Weights of a small mixture-of-experts language model, trained from scratch on English Wikipedia.
Size: vocabulary 8192, 61.2M parameters.
Experts: 4 picks a token, a softmax router.
Below are experts of layer 7 (counted from 0) of a mixture-of-experts language model. Rows are named router (the router's row for the expert), gate (a neuron's input weights, with its number), up (a neuron's input weights, with its number) and show model dimensions 0-159. Each number is 500 + 40 x the weight over its row's rms, rounded and kept within 0 to 999. Numbers have three digits each.
After each expert's rows: a language model's description of what the expert responds to. This comes from a sample of Wikipedia text that the model never trained on.

# expert 59
router:482447466537500473493525539490479488444524523510425533520481465505464488535579506578443513537533441525509501460480502520497509526491555460503442495552493470532511442485488507500482492456515456498427526513468438448422524502598510485509490539470464454506483484514479510535524456545441547477565531526565542481527470459454487488448506514471496530457476469504578430522460587463398473497517484483465547514477592499522488511396478518571489485454564538481504569576477529409404567543498517
gate0:505458524549541437436504579517547424501500564534508520441484451446496519553470485555498500537529533430545481493566479510512448516506533436556447492520458567424537428517453499478523444486490532451541433476524505503465515444464506465520467528616532519476527555511567504502475493443483490463470508438478463546530495463533492512539504470466584499523437505573489487453500513526467467494543474513433496477547501461512512519476519556405536471384490477584517556487476448474436496487519483
up0:454531424500507446529499522470390477479577487463485455451579505518498530509502481589523539522561476481491440393476560443536480507504522419536461538504567506482476482444546497482494536467554483522453499541583487477467476454572450564531573466486520468478523513464453457505511487508487525495455520539536506474560539431533412491499469489509504535548467516410453524534497503460489464546568457475496466442496557528522452491455479499514448487442469537525513468544480504580537553459507549
What it handles: Trailing digits, Cyrillic letters. Later digits within years and scores, such as 1992 and (age 72), plus Cyrillic letters inside Russian or Ukrainian names, such as Алискеров.

# expert 30
router:503440400528540484462563533470498546443568525482473533550400468547445465501563558495464543521587477585543486459456495524447517442490500462497444564549457484436515460449444500481517547460498517536458487529429430479431564520462540554541523524514456507532443521513507508531545466507484556485519543479483541505504441471426478449482511530529495548434506463506536501498479492580460471476504486535484500505473543492563464479416477545558480540478539509494475536448463561499457522534440528
gate0:539544521505591465557472476476523464448506549483501494520522529549501471456523438582562441521526515547502454504466499494504438538553492472443491477474519497502554523534429536500509516559470503492466495494493463533509479500515512395480522468517478458476466460507413551536524510432545541496504480511520482541569498469496491509525515488509487480537592521415441513499524546531624427539517423544565517547488371464507591514497475498443475484476543548483553557457469496491523511486553555
up0:481528535500575555593475487509504463466509350531489481480497450562518517551442538422456523477511529525462472525489496491515474516483512448472486583508500497473543526453487523508452538507523473522443423413508550471459533562418525510497537543476529541536531557456485574552467525565516546508501442478544498543556481395486553507552503508474491503532463501474496449463524461527485499512507535518522514519488512418469483489553493396499521462489476463479507586550466587535482469461470508
What it handles: Quantifiers and adjectives. Articles, numbers, quantifiers and size or degree adjectives opening a noun phrase, such as some, several, great, wide, an, two.

# expert 53
router:455444479570482472473535535505475582425485564434455510490465483485453455531528527496433511523528428581516537463518546505479538458431528496493498587498481433435492469417487501508524489462561488498509487554449493490464582552462454527502504511488383454532473452525512496473519481539487525506562544454563513495492465488469465476480526500539442496459507539588505474556433528524457515474504451574458572500489541552498474489451490477505464570461537480503448516448487511468472534415464568
gate0:498458530552417476541527485584532561471545494429556466562473497519528568536422439538512499552565469468449457461474539552477501511458507539454433490482429469483472492537475509496473495454460536389496497444477498435457536451468455518472551521535460452493508522454463512498542473491466567513502487568510521512470534476532466440496557453526541457463581610509454578489461505426477513487460532507495484485515541463534554535463510455425554467498532471474458491537446506537516494529475484
up0:530510446539447486433499518531472463536495481436540442458583487527496519500498485562419496480505446446512530457483484538558467487448431528483455546501474583444441446451509498509471532531568492517491530534511538592514523518486489506536545510524479476537534532484496578543524502530548514507461475523577422454488508451442595546578496488479432514461579476512450446511426486531489511514501437476491496506564530501528443501549496486508458511396449480610494473525476457489464470498510541
What it handles: Word-initial prefixes. Prefix pieces opening longer words and hyphens in compounds, such as re, pre, con, pro, inter, as in prestigious, counter-preparation.

# expert 20
router:467478488565509498438515582500486454457503547508468564474468461518473465520540508505488552547529482516524517499463489521494513505462511456498392523572494449483521513488512528491546560455537494543432494571484478526417524510522465501517474477514490488502492519472472562504500458512482502477538547473606538409513523466493474506487527524433427533475479511499568426595458514498455509542533490552513553587485499562528435493431399463547491554463547521502515585479495478446405553500436529
gate0:457600558457461509549492529507463475540519462488468558507529504488463510477548494497466506592522525487529495482479507571494519425514513477515490513491517440493481594468544432471559522550508472470465476556473493517507451432531482481445497540507483478458523466522490405502446451565490524386579461537532455543465470379526520544438515529486526494551575514490507482508501532442453475489531521518560549478470469526503427471564451498456506529449505550440446489466546546483516567497546477
up0:476532476477538488482489464453436506494494523457582528501504571492503534498484552504438479481548490511443474505482516521496531593512518527453522532456545494560509530502532564539473490502416507490532426426465514497482520550471441506471494495491513514535520461513484459489511533512531464506475490443461420440428521449440585553475423470513436484408469539500429569489504487500418533486521459585541477423527484505489494552530587440522457546477551442516501494475469529522526417589538511
What it handles: Table and pronunciation symbols. Slashes in pronunciation notes like (/de/), plus table header words and separators in sports and election tables, such as Votes, Pts, +/–.

# expert 2
router:471506488578493417461551532508464518473526522464443492490446425507497459558495494489465509542483470566560521507464468582492531469469510463524491508541458397448528493413449483472513490447486530528486472547486408542488540510577433520510475479513439467495525519535444529534544469558504492457556531499605506465581489459460482497493554506518468498465492427545532478560485577494448452520509471472445470525476567575565486536472455469551445512472522498495536514513496534465486590502470558
gate0:525504542484500502480593385466551473425537545555532453446490498527477449492460510491456471487525508493598542427459573484555471562510497479541546482532487503529489478454489515471439427549497454401494570479439417521473564441533489499518465488560447503482474492532540494487521470443536580474500462485490487526550496541508502470507441562487525450457451492516518521438536501505511480483540458439432394523511459516520530430494498471467477496488494441528455491523502463463524494588500513
up0:481524531495531458451503543545481557517472541417487486590539492445517447529520503495500578459485491517493507539472490544487503499545449480463501389425528489503415475516564561538536530470576462503454468526478541458539495534467432507507525534465502453523491471502592558539454565524476460447468575505462515470485468441455494447438480492500487510501528468479483526520533540529421471523528497515485545554542528481468517592522485583522575510496578417469506540544472567442485499511488446
What it handles: Line breaks after headings. Line breaks after section headings like ==Biography== or ===Draw 1===, and between table rows, mostly in results and biography articles.

# expert 55
router:419502451593537466451516547484477542450474523418426550505450466519436503535489556486439562487546516551505540503440529517492549416473514504492495560497507436491531500404478489498514533466535535502528506568418489506499557549516458555459498507544392453498446537526507503483561461511480566479542523490574505485534426512476454456498507498575460481471490512555497471573488540528500571440523472568488526468484481555511443480445453472523490538462532487501461502487479509454450521432467506
gate0:569494467498546447478493424548508538522493441503484559509528511534487578428431498467538501529545524535520502510540399462530568537537463471460450392469489491440538483496449435547509511566514481533508528489520459453406441434503534431523504503518512480410481538533450464477507482515512512478504492497508498538469555397491469549438479496485494496544565557487459509450504481488498555436526548529514462483510522459447598550491482574481536479535487559475504496476507509529470573501540452
up0:508504506521485474417373480489396524569492533524502452557554487469450494523548535493476472533518494577456497475459485488498517568534558454582471475488554467380535536557443519483526545504504490408496516521541556505509479511496570558470501509498490485490505474554536504525452497522541478521500484529502496494548490510507473476408503532507533542499448569447532421447574525540551523509499440489526505455509413449533538464473480527581424481512473534499532466489483442442475515473474483
What it handles: Word-initial prefixes. Prefixes and first letters at word starts, such as dis, un, re, imp, ex, app, and the s in mis(leading).

# expert 7
router:483482450524467430474521536476501573529564445517517512455482484482463424566521537514416494456530469520530561506457488490433518481486555485490438509534511430535485494458487469484517568447468469548440486512478436489505489504582497507452472529465419473532475575554429558486529482542439521453515523486543511469516433485467471460547545469563440486485474462531515470523431532545469489450572428539458555516421513565510431493492471476547482499451551483452503484571479505437444527487533549
gate0:511488486524521488477492470538430469483533478498499445574463490503498501492466455517499382565508469505508487495472617502483525496501472476485529478524542495363501557517497452536505551479492464468488419477524468533512530535380463554469497517519518485509486570483481496544508467536466535476409463478529475518495498507491433509534520456503460511550546400504501526461444517523449521554596437459548466461518448516472489528544461513538444551511549477473525436537483570444460515493583464
up0:525549433471502475490421555507477526537485520549542487400493513467501446448439487474500529483463482482400558454541458512482522491436482568482493539509505483474558516553467452541551486508443525529428478526461542600553471564520534536517492508484555531544486522565538522462513524565459471460542507513456509502463449562491502452478498452448509483452566455554563513431513527542471460536554560505504500503582553553621473503513540488496426487524458481487475486521520550505513533552506475
What it handles: Foreign surname fragments. Middle pieces of foreign personal names and words, often s, os, sch, zzo, as in Kosakowski, Kostanić, César.

# expert 52
router:463443508557489466530534558521476454444526458511470552502494492549474492524574566569422546556470411502506527496455486535502517485431557465519456507547473483506526456491475502482493546445478477535420477556498431530438551525572424550473453529477483462526486456519495573485494429558498546481545545552487529450534442486469465506472567480485482495471464525500574494527478541480484470553506488478495544569472597537524408472462474564542480507453529520444527536520453505447437519538473523
gate0:486507502514470560535502499536498523485473600462572498506518521475505447528451474546565510441499551469486528478511530520472473496522559402507456459479446586457460502476508513456503488519564451517469560450418522467440553519516484549522484519448510525403484503478488511506455523463424576445461449428520481508500427462455577512528609455527486481477474461493443496476471520492467506448463467505578571556516511509520497454470429537535497563492501541531521498514459470443547467541462443
up0:458533475513488503413537477475517535475438474567515390543537458528471568576480434427501508490418467510530497510507500477476524512431492514475519508476487540523510564554494539544488530554549485471591474528541509458465445462496470506499507509502499464541516437495466440525469496461528484526573434533504523486512555511528474499522464483490540535497471550540435453529445548481617513468574503448464480496515465512445409494446489489535509581566477511523552551546467454563482465497462425
What it handles: Cyrillic and Slavic name pieces. Cyrillic letters inside Russian and other Slavic words, Slavic name endings like -ović, -ich and -sky, plus some table pipes and closing parentheses.

# expert 40
router:497505507585518468476564570503429538489548504468445527518451435536500494565492589494469514507485477535513535464501477566504496498460553505498471498533502395490564489452513520496476525438498473549466465526465447541430501512551420546477456514518481479476476497540480530498575428561472478463585537480562497444581462482480433447503570515509446516423455467539540432560483544485458505488511447478451532491461553538529446529477455472547455568490557469447519505492448535502499549527488528
gate0:549531547525501463510434522520474470567475564592461469524487551429544432500521421536520468534477464596473446465509559516503567514527516450571524487458485533429483497494497524527417522522456551482527507479459528431479487466578438504463544451539498510505527528546452476525413519540461530491483520522526524543362482496459454519475460491513557495485496519431469496469471448473460547486507528536491572526474499471502482554527486512469519476524424537546529503486455461548507535461410475
up0:556469545512487460528457522543509475482486537547496508461500513498519500460453487569502451509456617528499479478461524505525557441446489437486450514477492517459445501539548522521553540472517564528603453522532523540482468463533501434481511562445485443551503494464495548508424436540495486465541431484534457438453433449535504506472512539514470448527540467491484528489568502525465515533430513492559493507446583493519517505440424477487512414554464474529446504456628493520515564484539513
What it handles: Sentence-ending punctuation. Sentence-final periods, closing punctuation with quotes or parentheses, and line breaks between paragraphs or before section headings.

# expert 62
router:504484444509507475494548535459504491473562534516459549513468449550432486535497532545467521531500467579489514474479497531478496453522515516498448490562518424497522500474495538542536548416520493554474443527506475485420535514524438523455488562529400481425448529516501516516524427550464561466597552524600535443537488519468456482497575540513450534477495436514570468517453586481448495508514507503444527535483495552503425484469443515512455522486530522442505530456466561452446541533437527
gate0:516489391507521439578474513530445482502519448496458564518411534474436504493455533535593464501540516465511500447537526462548501452484478503537516504512478518533547499511587552520539467494504535520496570573479521426490464498473474491446490437548431516495497533539498521456435472480477485453551437542536496518578460483516529450539543498503489467424509490508486510476547480496537498527496500509505507515446525546568519429479522515461447414575487469588480513582458545500474397491463442
up0:556473519576486544555544503467502509462461520521514573492452521526509508475475521405492442496441499476518502544472458443538496461533438534536450578527426524468544539487496455457504513491497523507569476537513476515523466526433538500460575486538488494543471478499471506414404508523460467478488550426457522557502456478496482538452507451542527429479428437491579518476477470479474500490607558514539467494461532520543555471510480427414500519461415521531580473516479467516517477543475461
What it handles: Signs in number cells. Plus and minus signs, decimal points and leading digits in table numbers such as goal difference +12, percentages 50.0% and vote shares.

# expert 3
router:417524474516510431497525483513443530427511480492462532519504452586450492582533536484408506576487434515515563471508463493481567415470498519499489507553538456467519477447490554474516565455526528511476431497425505575460557524497498546478416484588444443539449490501459490519535447486459519451501510470540527436518486496452413487440583499517488443474499470517551433560472489549488542528503481512546493508508499464486480522457471513489468501484526434479465518480486497410430508474481545
gate0:456481540512480510519489549532463496562531523533573479579469462505509490458501431555496455484574533544519515463460477450563516502438504569553436409457527530478519474414561521470453531483444561518533501548523570490493525485481528528516448533516531458480487488479479450546571497502531477527501524479467499476458449486508464524461525522525477479458481505580532539469534503495481538515522481496481631559556435516491499546489497509458436548501559590578595540513530466549431459496458518
up0:481482543551532536479544512464479543464613487551506543464475497500493447451441472508616533518451524551489534528431407480466492527525487509504485474518539538479525423506503501522422570529520475510510451551440442550558474489482493496495505468441531510512526499481485446479470518559460528518441505493437486495531472504474475401460438619540584545474556536533552496504507512456550491490476458473537509526521477583518528494492553474478531452485495502407578490463488502444450487477462459
What it handles: Capitalized word openings. Opening capitalized piece of a split word, often in titles, tables and headings, such as Ra(man), Bo(gies), Ro(tten), Sho(cking).

# expert 23
router:435408459550531433436540481486448518472518507499458568554418446493467437579526555505421506504538478540522521464471471509472516470415539490501444513539482450527569473491465565483453549477481548507455431517449473505479545501572479533494460499516477448508493508546452511501552489489446497489536480539584582493502475468461451450426537490534503502492476465549550451510471530509529476512580477562504558477504523466513505567489447518552402489435548440495444485525509497463445505498491501
gate0:558445474505575473563441556513435521517467478471569506463557527473514537484484525542532602459495458462494504476490445493541533504508506560463427421481486614425476500493450516501503479528463497513520483495479489525560526491521498516471583520553435494530476469493502416475497478587512432491505518461466447493514524481529356485540591468499537530484514523521468553461526494489476485495521489461480516589490478459528562511515450496471460499549556454518475472467532457520490533541589466
up0:444478485517540447503515510489615503514496447499520480475492485521478518513450451511564487502547516497579519520488427409477456474551451525520494489479518502516529496465476522425514466472528538488424460431497420494494532494417429487511520469560597497487559460442454523533503524459472510568464472496546507538497483499437534484498507469546530489451413429444524419548513407518526561482480500521486544458551475536491554513420496521433446464471425514488527579478536528534469532503482493
What it handles: East Asian name starts. Initial letters and syllables of Japanese and Chinese personal names and places, often near kanji text, such as H in Hideaki, Yu, Shin, J.

# expert 61
router:394496424511470411472543582512531479492484518497511526478509470495493439522513519521482481533495515529499569515468473555456520488425507432475471510507504503540536501491437482529498555446490465557468495527495435543504540565551481513508502558510491493537481511506418470482533461569458531492580538465532532514541480510461458501509590455549504493473467471544496496500454529531432488452553392558434521514492504538493408539439446481589465512447579499462520475591453529470430517499503505
gate0:535563477478426421512536489480544497534498513494508488526471463479504477450478483444512441546480489447481594491521493409481486495515503491502510495486498575471558517567584538479443441546548543493486583479541471491472526477486526478474470460573533507397557440463538489587419521478496465506483504468502572483466518417479492461518499461600507467456484487528491507561506484559484574508587519520511478487609550464509486508486462506541492542496458536551434525495464538571473517471520510
up0:460497517541551506529520513511500490512512408555534403430618528495477524465537513458451580500490519435448533484527393494530554539529437562538524471487533485497468469553520507509473505495501503486489466451426492516462521523555554496521450463485512502519486456477473537477504511538516505561535542499494448542447447555497476457506451554584519505465575536503542416454476519497574528541491501523603580431485507543464530456505524531537525531452489469464462474468449464564465528518542489
What it handles: Mid-word and plural s. The letter s and s-clusters inside or ending words, such as plural -s, ts, ets, as in Amritsar, Renaissance, workshops, Workers.